Experts of a small language model: 40.1M parameters, a variant of SOAP for the experts.
Below are experts of layer 5 (counted from 0) of a mixture-of-experts language model. Rows are named router (the router's row for the expert), down (a neuron's output weights, with its number) and show model dimensions 0-223. Each number is 128 + 32 x the weight over its row's rms, rounded and kept within 0 to 255. Numbers have three digits each.
After each expert's rows: a language model's description of what the expert responds to. This comes from a sample of Wikipedia text that the model never trained on.

# expert 24
router:072091107096125142141147086123079074093109151117143148156127160097118125158062077165123099117120118128116122082091100094125152158182135143166105131133132096189094101185117088120131102118114109135164138120135156120129084072113103163122091131104091130152160137067157159133136094082126196119131114192091139115130073167116090133071127165129077155156106119121086150092156159180189119103130146102092178077095104083121093083180166106151098116187106119110073153142118077138106095092078156143150110087101140074124115119127172161138068079092097079155159082185113140086152082178118139146093100155147134136115189163136119104105171111114163057144229082138118148151163074165098142134148
down0:156131107128119087122173073207137144100098191117173092121118140145168117100123106139147114053165108117149092120081146199149105129179159105111118108066157134081131085153155138161187115156169087198210073098141127162145102156133122067145117141107116067094150102120153190093125184163134080137128144094156158081107121158092152182112100133154169147140089094157104115134101118123161116087129073103149090141163074179101095105184100159101146148113120099112117148147089123054102136096164196110156148095110156092102126138146155115135097127135107157097134124137133094164135180111127167117138172120089144115144121161070130146145131099138189068119091086129102087111144166096206065139171
What it handles: Lowercase word-initial fragments. Opening consonant pieces of lowercase words split by the tokenizer, especially f, also c, b, p, wh, as in f-iancé, f-ever, f-ishing.

# expert 33
router:086143148133149108111158116162106121106127095144127094167193108109157151140168090113153125135127180157094100157156135126132130111051205082132176113092140127136123123131180189154115067121128049146123103140091159147171116164076098167117136104125062164092132130208168149086130143159117092139213177072080066090095111096160145145127111123166141082114103163146122105100090182135132104177136176131138101140125124163143119121100127119199171137129121140164139133091123094135151199152102139154113167193120138134062186148108147119141150054153147121092105101090102164113196097113137151131159127123154113118129048085092092141172084143109129143117101124117150151087145188192137090179141
down0:108100072155146204142149195190155132118097142115123166122117143149163067117092185137109150087121162131176140144139108087099124141148101166169154074082183180106133117113121163143123135102108086127109149108105113110074094077128061110151101158119189109121161179101107144127075113140116136117156108114027102063132120167160079135122179106138184113167091164146133120131057153141133170067132164183107105156168143124115129155078147088101146114121146097124151081146114147065116189124095119102161123119138168133081161119142126138129171092121093125119171073134137152107130108159120093169137128087121117138083164106080130162140079089116176080092131101165137213134109139147130097229137
What it handles: Given names and name endings. First names and the final pieces of personal names in cast lists, rosters and tables, such as Robert, David, Aleksand-r, Svetl-ana, Mos-es.

# expert 37
router:155117165104113134115131194138120176123154108209081094090147116123119111099084129135170139113105112145200058186084125153172088078071157112097189073024113117088079141176168117152106155174130018110075101139111139160166062171120084135131148155097089139079170107145154139120164155161124079125133116061121116121126167128125099138086109127124190090104091112117161109072115142147107130143106144109177075078109130130111114150130096076152136094154197100126155161109120193141097178128105158132099137138118120159150116086147179098113107097158114102116129142098083093138137161138151107136133157114144110133151106075154095146119105151173100111176117168116118116131127209152160140106113
down0:147118168145106123109162091139116076147176150124168139164141142121203132110125133106085043155148056118105144122120139084122107119131132159108149111185160100141103061055181088089134157166112074152161115111152134123105159095145191129141083131061094200120124099172150190143115106164145125091089127170097131095110117116104158081119121068128130146112129051152134136093092104117135134157091058076135122153107118143139140105097108168106096089136128124151090141094122145115128111137080136103132116096206135142128166140090108188086158147173096113142145097134138088084106153191092133111115167115130137151132093188088043168145148112118140122064167160113156213092209125141124168109133
What it handles: Place and club name endings. Final pieces of place, team and surname names, often in sports tables, such as Slav-ia, Ver-ona, Rodríg-ue-z, Angeles, -ville.

# expert 15
router:120093128183106149078176122127144089128161134093153122123138193041139149191140144112168083120077162121169184157176112114129109177133191133104147137168153171130102044139062111107093150156099054127149087127129131135171145120106105156132132107113131092116152114081099110093100156109195156115131129116079078129131139110159111102162116075146110136123110106139112130096120119127097130134107152078147140137105148179154144066154113128142092136177129075129131170155131145140188161136120175147055095139087117113128137255171112090133156119150110117139153125095150138135116099152144089094109117099099170147086156113166131092159127196166058128120088112134146103113088107136118144120105
down0:112121147144088140119074126156147100075122151113171123098118118145172046106143098148148146112129092121187101179173143098181157155148195191175137143121113155131163068100148162166181154058115088130065081148156117169126069124109083160141099157134092111145161151148128103138156149125078165134129068110158113108126119136115140180064141161114106143147153155103143135111061093049135136124132081081121178137134093151114168110162078113061162160084139093129144081081157123149086096167105095123096150136154094135106145123106120142152113147128122113116179113145140069156202163139088150066132090200154194142119165150145122104109163146094194101101151147145174083113182092144146119106163
What it handles: Name-internal syllables. Inner syllables of foreign or unusual surnames, place names and species names, often after a capital initial, such as Sch-neider, R-ik-l, Düsseld-or-f.

# expert 54
router:113169158076175104183112125163137101076035113131088176128133163140094102097101078155156110169031176109107181124093109097147166107140130131189089143174109087104163137134121094092140101158103090164127199168121157111175122104113085168199146177149104110134123136107126134143154136137117141165102100107161120133132103180120093082066108084131149176143084122127122147120103076156144135110067092099136139123098144114111162104156128167054103117082127082093155167163155091128083162144125116120118086103138139160072163135131180129124132168125103125098139099136083140157096164090117053124138162126047120128186163193185128160110088120177131140118148118163133109159124112139081175093083
down0:099168160116177117072179097145121132123185138118111107126180131061157140138107161099168122080115151164145084142161090145158121066105134158125150119093082142171172164150130150095161114147104156082140118100186128162128097180073165088126136129146139097127095136136162160071113074130141099126137107188135157107138121097197061179115113169126123122115099158114163115084113098069102140127119124134070142117174108105131127205153112128100134099181122151095111080097136138099173135196137115120084174095176145128138101138129144200162122125143107145125123112126090087099118068153087102211077121104145158132038137086103166207135143143106166073081116162071143128075127166083167126145140
What it handles: S and c word starts. Opening pieces of words beginning with s, sc, b, res or c, often mid-compound, e.g. Sc-iences, water-c-olor, s-ampled, b-ass.

# expert 26
router:087148152160134106125179113155091099080141120145123103099139174118134142224178099123095089133108167120119089119153119108160117061114146146096145114124124109128131131078147175154123064132126085130142104153118165137119124160163123168131151138103110118186125125173158115107085154165153079142141123143081131108096152116164099119122110114184121126119066155145128102065097202090130133174143187139176131153134149130114197142184088181167057076115158067184161181079098155121176155143151118158133123141122152123033181107125120068149136138128099169093127170136129171091116100159166121099152156111143137138107015068124136094154091165163097131137074123088152129087141142189156134145162
down0:157129125122128132156133076129162107143136178127122094139190103111144159113117156146086168126120131105113090088139069126084140097116098169136086162175161191095100147168172178095087128158074117116216219166110110200138099087175153141156126156132116170076091117109134100113120157169136120148179199198125171167158138121143103143119097153129101131104072131137196143174206108134139142071160124125131150189112124135114119136087144148149199125126175149135129205148135094098154137127102144134172045162145133094200104105130156159086143153164108136142138096072136155154180080121086173104141140154139133172090155188129110156088139152137143140085126092120138144132145124111139160070137
What it handles: Western first-name pieces. Common Western first names and the final pieces of given names, surnames and company names, such as Mike, John, Fran-k, La-ura, Sa-ab.